Below are experts of layer 10 (counted from 0) of a mixture-of-experts language model. Rows are named router (the router's row for the expert), gate (a neuron's input weights, with its number), up (a neuron's input weights, with its number) and show model dimensions 0-159. Each number is 500 + 40 x the weight over its row's rms, rounded and kept within 0 to 999. Numbers have three digits each.
Before each expert's rows: "mostly gets" lists some tokens that are sent to it at least half of the time; "comes after" lists some tokens at least twice as common just before its tokens as in all text. This comes from a sample of Wikipedia text that the model never trained on. Tokens count by the router's weight.

# expert 3
mostly gets: " the", " his", "The", " The", " its", " their"
comes after: " the", " of", " in", " a", "'", " on"
router:524512521499522416479508472556515570511567476520448502525516490464552571523525456540498471448429469470448578487525472410429442459515529468451524468466515430540527448430517556524460518486550499467510440513462499551592482438440516546505453500505475505509424516433475445525459464496520523580516526477531438519412502487509486489502500550524460542515489526525440553468511474482500415485542482499570463498464442409417522496494455490546511543496442490457495515517446570511519501515487520
gate0:505483457498470480524425559493533507430499480473485541520518551526495464441497528520488513473454513501393537529505459501458460436471493429513507502491523456524617488490528488480506448451486552504541498487518524536540496536537502493535545451464499513565515526485583409498462504455525473521505465463567518508440537431533510485583532513526458539400491540494411500512480470488494484491522527381522468475460505446509505492526534490440502570528513581478462554586482571552468414529528536
up0:437489553479462570525466462473518446436490484479491405486479559503489558573542508533535432520510471541498481552445464449479546577461538541473440489464426517483409451551500428534515536510578428490474510493490473496510606512566464473529447561508488487457513478503518594523501473499509498469525606487519491539517475481554499520492524494557499500547503495456537459526628541466540516482530527495473455507463508583504524482528523474512525507525479486473484408471526489459559474476515525
gate1:513518479503576438487513506521513605509504445499515461515501491501481447561495535511397497568462469476508480518474524473454477396487459507467499477470561511404563516523474517489523437503424457449526517470506449551439504571441518479425509456437582555505517512519486503543520523614497522551498453496460510478403552517499465456530552522523480480510441518519479569407432500488464491454556490452536480460542480471468522506463476548506504491489543524458516488522521482563534464555460484
up1:444542534518494547435448505534511565426487475542464457398549513473541490499559487534512469454514479490519511518481461418389479503461522472489502491467610524433508474471570534476466480469450545480547531471434476555554510525457517517573481535498530487463511470495493537508520556549485556514444484420481502477536482493501483445560502550501489420469523495495482505450521520500501533524546454493487528514568519550488523473347547476509562551505513509457433514481539448470497482475531435
gate2:566506490490605488531458498521519543513462495509470499484456466537529460387446493446510465475496498490478518504473524435553536552535453501442505484504495562488502500464463538536513450606506482505441482486466446469526489522534488558582523492468570470510441455509512525578438557525546566489514483516473478506497528479532437459482578562538536542510550452529487536526492404512551483527496414450565502449508575537517519489472495519492497460547544508543455416518485539510474444479596528
up2:505456463428450522559518426540529452534445477506500456557530535493461546493520464502515492534523450465467495512453509423534452484487491493502492472516509540450595512440425510418574524499490506545544482491477551523531521503491651465546494434524598405544535502505473492428479530509462503508457510556478469576472527543401514477446495479485526535474436477537556447500522482466468509497522401511411531549507501475523491484505444514485474472475468519529533467544531486494491498476517531
gate3:547492522442463430571465531425555556484493537478552425517472456497600467494519504552459488460538508501467514478464552452445503593496408520609542504516538516533483493423538492497491542572499516511496441509511507532521528508516534548482520499512544504485475507514535575527459482518446519517501502488474465527465544476488416548422516516495474481483585422383490442474504472509510420497520526545497518434485436486476493500547530525451536510484462536461453505565546539479453455465514470
up3:523469537548503533482502555518518563530459573534557484455524474469482487546463526557510446467440562511509444553491516502495489434507449490487515460492446506456540491495557495507438506514472480524500567575491513534561512462466514411517517476485499471564451522507544517446473483552454533518517475575528474442439530491534462490404505412486522445439492496459498475474493458519520578561526567458528608508473436470514521574521473460502507361468462466502546455444547521487514499494522513
gate4:420544583550581553529511445495496553545462542509496554484508490540503440477507470469485522475444504477462508439550488448435515392543470499511540525491522469579510489420517547516405548474459440441497514470556478560523437496492535508540519515517520453576475464460529491540505471517512525492409575567516506492451524476503479520520534486491457501431529472543469547477513476522471462462532555525538509530451554534423519497532449471523533563530472487447466531546503550444518530589507475
up4:498497519501489510510435483550473523503459541476485506515572487499450591550473520557519533551545508419545495541464534505558486483536481472516458529502490555502482468469435465408495531537471581463456484541578446497518533487566475470439443486504443488519515595527520531518535564545527564532509431491442474483510517491510535513492415497558510466450520491450445545519549510504466559532471502512492549441592506488561493528488578569483535475490437468526523587496507551561520520497430442
gate5:437434481482556463438499473528513475509510477514470459512503572472583458497543515490461482490473453486574492521450534468527505515439534518490458421586538493492490531600436543543406404515506450514495446493478513554553492518447478568501514465453528502470444564527531510508464471456575460470512506506530450543500501598461481491429458462493490448511527534396443535481424500492498466587508499502492446499505513474455543485499532529518454499509473495461482477506461512499532414561445491
up5:491519521565490419426505504497456482487538474516438541444431464448514427488498461566511509511535559456536480461463561528470530493460489473498481486440525499475529547488465498571509520484403492515473478479440518487513512494528591545542514506537494488447557476559486521552467526476427541546514460572496546450533554475467462523452527434460484528599534515487469533507504514513483486509457491465485545517450488445556505426461483449585446517459540513503470426473461479457539579521529608
gate6:520531556479577519548548489546494526505501506443430526445448532530544512534470470465498417498438432549412456525458531442465519418506493501458484538451574549519573441544504452515443474497508479500518468547515540517525501498543514472490456496470515568553439514485490530541409480511493461551560452497572528426517574432489464544525482552480499522512516516554471492529494477472509432555619525540517467442457462469460444477534462500522532474530471438497511473540488543506497489472532443
up6:518540482510472587518559456580515531489467589471521514515571437443473472481542591510445431512518556484474512465459484458519446505540492509482464532535515470448579473511484483462477451450497537463501502552496457551522502439524546523416511485436523398472538438557514428487526527494497516587527466408541561455534533525474468451540577509446474460577446505520494506499512453514585495451532512497549499529544480488518498519486459547464483485521505476508511458472441498562503467446477518
gate7:574521486437493491537513366587551464516500533519455474505457460570430567516428479540495512512493475456499553467539514494455512594487521474475505535521458438470512498469504549491512462490571498426520508492466539516530474640500503452527459474497476512549538492467539529498499525498506574484464540538504458472504480544503504396482455511506556466452498517609474464534535487458517569451481474543472519485485480450572469483500508519562575520486486526438517481542506497463466452534490448
up7:486462495466528513583549460540479598430538448522486502492482540498556534475486507535574548471505555499496511520507524453446482526470521499464543538481430447470430433485508449438470469580431489447572488478470557473426489519449525489493509487547547466552562489475517479473488433545488472500537478491482527457499483496491464485522493473489434579442481525545392467505483564553462545511492443481480489490474453598481546515464486496485499532467468418510545543480588485492463453503577545
gate8:502540496542557490506563429595471492521594511444479485513467536485539517516467532468463515514413456512438515538526456427465477453569448509537479565509580453531519501448488471501520402482535449453607458509506503523450439504464526536429472543482509483492506549443495490479507530468547507460505540476539452532469462522481415506460514525514458564530499512507538493532529536502541467412573431498501577459442510470549488528535538557446488467517473507507459539520500532487549477528559539
up8:432528466474523501550563500607533480505514461478474431493557443518438545476463458525447506625579457506440528488549463552554484489531530515416546465459516480431503503525467450508525484513531505489511452448514460480405523532465514502431492455493433516462506468570444549518473508539477512491553547505515477503491468506504495597537490514442509478409492529471507457493492525548489507540539556494521438499545506473484567520466495519527533484503550540515501548426409422460450490496509518
gate9:522517552505447459508519471571468554514456474504498539507469497564451507449608509521475422498488541488441545547487449521522515504466455510528483483486566460506555433453567532472524446486529523491513496510450482576534510509477483560471474468548480472449448485455589507439529455568545452497581560459570559464507510534495489535509448532529447550517552534485477528543595443492494494540478434475520422489475544552482557533544472496581524550507566440456488500543472550519512508508488527
up9:405475473521494549458532533487473496449572519587478501483527522465583595554453506487495509514468513458470564478477476467512467514461503464525486487475480527530462487509483458485486447516518439509469489492544524451487414481525508485450473538451433483496465473537497582502529537584564424462528542511474472524453483443476494501511521394531529464515424529410512474560536417500490476505530532557463393536515526543514554487492498543558466534489522484411501522513484478505514495515395533
gate10:463471506516499468439453544506496510557521491550473523496544464486498514453534532516459504522432490488502541556449601436402476473474566473508490530527582511544528491465464466442478544473415495558581519455515504499548494459429491473455470453516468529502472550456510531547490555484515455454508523444552398508431531455538444424465482411503446461494472548444459495443537476530476452452477517471433452512495530512461536509508435492485481501579549521480570457480476483448499540522491515
up10:512571491501503475440556439538505443522465442543482506481405441532518536516575520520476506535582464483500441508519517492532536567521575556423565570509433490504527452468464531457431471524492537514554458559530513532476473538487493489492505526467535474506530431533524438532474541537523541465516433503450454468481537534548565525505436496547464580591525525498472522520544517583514578487528470488436516504510467512554502421522481477492466528414544516519497528520545495467572498539508488
gate11:546593509435545497477524499427473525488450534484545544474484498559578481455595531464552468453561505478424512498486563439531467495540477504558471456513497501601486464437526578512509514515493463456519556533475496490419502484495482559529504487519456472489466445521489491545482568494503512581533590464503452454508570511496557503462477445525530477482497539503499477543416482509525474473610553496494544478473521473498464475493517520517442570470453486502444443545473567540525467567498513
up11:485498444410483468498458533547479487513479509467490442561470468458438542493514520510475479498521466573507488501471529423504425494488491543517479549496558530485546551494515536510493494488555564545518475455470505545502499441492482501450554486629503550519512524491455504504478520508560456437524497488542459509566520557519377492439452510452543511512479424507534491474564527550562493555518484449410470512525501566558539547499524497523521449469573427537500550431572507510511467536570536
gate12:450499492472566519543480498492454538456542428527514543489518479587475507488484441463475475494504460527563529499573465487423482474509592480444526431595550492545486442437514414467463545507494518537528528543525419582477452529525555471543519488490439506509458572477489441515464509454487567542517454498528525501485425425466548508500514548508475502498508490486538503578518454475466451567445479538565516434459494490457559503501546505516548485523454503423485510495480420465485544538496482
up12:557498498515480501489499483487503516452504554571524532495500499538522546546491481526534447488481472553496589475455552424485461513513577474503480548521501480526495446541554484493475600476475512474584485527549447504519381426451490536492498424466517530527456520435505446535416519551448537490527502452525487488545503513467468505515531478518477535579539472477565469527516492433503393476520578509434519471479505460432477515491509577515477507500455467494554430568424521465437475470456499
gate13:464468501450456422515517538529475621507482470506522543559467428525456505440497420527500493469443488471490474494489507477456453552514501480476516499520488484529528464458515540497456511550476485471520448530490554432488445483461479463500480484513574545495513456523520558489465511423527479404511495467554515527447525552513445515526566461577503497484559500519417399472482498466516556561466553502499563488444412483453458521524405525522425509491572511504518509521488541451569481543453537
up13:591460594518519500453492564478526497530471450470499513525532523600530493450520496523434490473514450446520448426426443446576528489449471511541484541514560528491470563484400463459482443416493533497507505441537481540485517585508537473471543521487498502527538515533531518590574545495517513434499526527507500468506536492484428513515528508526530554464472455555576472544456485485501495504427444510549561480573518500492452469530434504555525518479449486494500553506529552488520483448457469
gate14:524467494505510409532510485556530569501501498462466499443471444499450555517488469441497498501413481488542481525440512470537453501557480512580506522496482376481482604506480496504488493522534526434483455478597447481539408538522477483497522480503558482554451427579462514534462521436488505536451516461558486525577508490475482571471466483495497531480524534498471500483574467522511546514558540496477467445425460448452464493500505482511525488465452478559492445508503527526544411571440495
up14:531475512524544573462538473512496475436520539444443569452515529555520523480466544496478520558471467516435461519532559499486452575478521478453513521523500501432460462455533478475470546479462518426398519444551509505545487512535508495481496520488550498451468479509487468553517557443412473522469548472500483542458461470466449509411445505552477502565553526506507471459525492371541519509454471487510392521514562476475526495490512487469469529504405545467484482514563455418573512518499477
gate15:514493523436492520507440505551450519438531544484482468468473431454551497482490514500529498455444476501554573554449519474454512555518471436484473477448526391545534448521460547565484491506513436404522460583433478497472440463467493543518467467482527529516465521494495495518450517556530504523525534510493482535480491513514461479509558426501478557482499544546445529465557516527535449450477476482507407380518520502523469521466503487429493476511491529457477451471506571460445398442457549
up15:429438502587555468476506471541464475527488426520460521533508510505474495520480560536491451492438556599517499531449493510466540579532464526489472501461519506450545493490504473480566481416520423509525490454473476538502460502556472445536485501518537496458449429478557493419570495444514461493516545466563486501508397461544494501540488539502476543608511511477528499495496593468525487526442452500483426555482499599502502474511505532561552550521460502507531512450482558445445468510523517
gate16:525507530455452403472529458518503519525506440506394505592514473480487450510555501436523559528500535485444469495478491526489550462486513466488574549499532502497524510491416478491527473472541578436417530531450546529471460553497500550543474528510520496478494488542482545480438515530536548478519459513465538475514477631428472469499531504449524552431449452463500539512493482518495478421531509483561479521446485498411495502518500495523443512493450515526490434447560489536513405537459577
up16:493502480439492495558490474487526472501555483471534520460505527477454477518483458387526557445443449521617523486468548457544542405488449498486551456463497541470528465560469534472518534506449480485506556570524482438481477482561440494487543541499419524496430554568465471526511466496475479568453507563493429442465501487513473429501460464460482466502471443500515444485502480571517505454539549482479497477460464472544528585495560523542502458473428490511541502480536540530578513446451464
gate17:518533424473528466537551473509517549485537473494440515521511510510510502515537473558447597511421479543490561512467458407469479495583524454498571487478557457449565506476549486529480556528517534477537454525525547547505473448517505510483511486499558475498462584559567548572516486466513496503471485527487464481480476504464483507495496487534478555499502552483466488533595492515478489496553437600562494483532489452494495455480561545439503556508445554436516621498421529510489427516536546
up17:552508503500479519487536452447482490474502442481460486453479434538542446547549497485499468470581476482542443499600571525443488541497442476494490524491510561537513541524526595465508527468517524456525492458438525446548586549498460496491511475406533422496472447452456526435444476510430490495503479555527513469470462463472397501504578486518551478448517482550469479529521485489487468510447507512476402565531462506532502502502469471443508477475531526451569526510486504426547501484402535
gate18:495508555543507486474452489501447546496508518431509460495515430536451549581437473532507474533481498504494543483531493518488498570501476509476509551410537486540533432444537524534462543475518539506489550488465536568473449424509556482552518486536477464545480524453424551424474524386507494449540499508550540542475522495448504494450496545510406562514520597502481491500537501510533446411473539510546501499471492504541473531510485548527460467507379531480554513483466469460537449409474517
up18:530518554539487534555508539531558568484517532552466496517449507472518536563416483506498424510553488476532570432527554508512517456582524556518469522524516466516553466493522508446533476537474469483462597441436549450506441480495502443496503442429510448541504537523477545459513541457423469502462478502496590474515535485460448536465546548499478457448538539497522471428454491476553455511517494513540506506523533485518532569506473506530578558542537564526492520506455589488516543479585572
gate19:486513514472562435581545423615414519497497486480552444514513410504507525434503501551487490516446515488479540498495551432498472519487502562542482481432541487608446532485496469515411545488484471564459437507490526519515534499487518397498487558527507479499506466444482494504467547460543548505540469511460512530487578472497485562458495466560553548487512489528479502469531526516532420444526555520482554517519539515487475503451525533505470540445398467463577474516489569496513521491459472
up19:488528512503589458477506545458469513458571474519556510497442575487471410481535534477495465492500483491476509461525457496537526543530519519432546527519430500492571531529520522522494473523548544473473521558509434438547530482500547449496594468437565466531437569536437492457499451431484494567549514473538506506574503501530489503439571540565465528526497474537480524410576494522568531507471468499514386519510566521511489506459468488510495565487427506457473506482490430497463506452454506
gate20:521526470521498460434447414521511484506545525444527528522499513509505438495477455505453504469454478475403546525518503570471533530551508566502484399496505472530470471457479545550496487542515551491541517514432529498492436566562499491518411454514473460463531552510528425495462489482547529472430465536550529530465515555499525475533449565538449544468571488476491554506513512467516484607461487496510491448548476485410479474511522579539464471478482499423564495526556555459558473541576501
up20:484463514495553515517512515511448495507517475479509438489461448515421472482492479440440483530582497510522501390524507430439548484523471489522468499600487583440516486498444478469509498554503434493535549447439502469419532521394539515511511468511596459520520480506437514553559506545458493500475480527538479438505459499472529493464486464486457552491490567475540543477545511513488514479447419519415551522430541457562451501516517516481516487438529498468493492483478482470517568600547457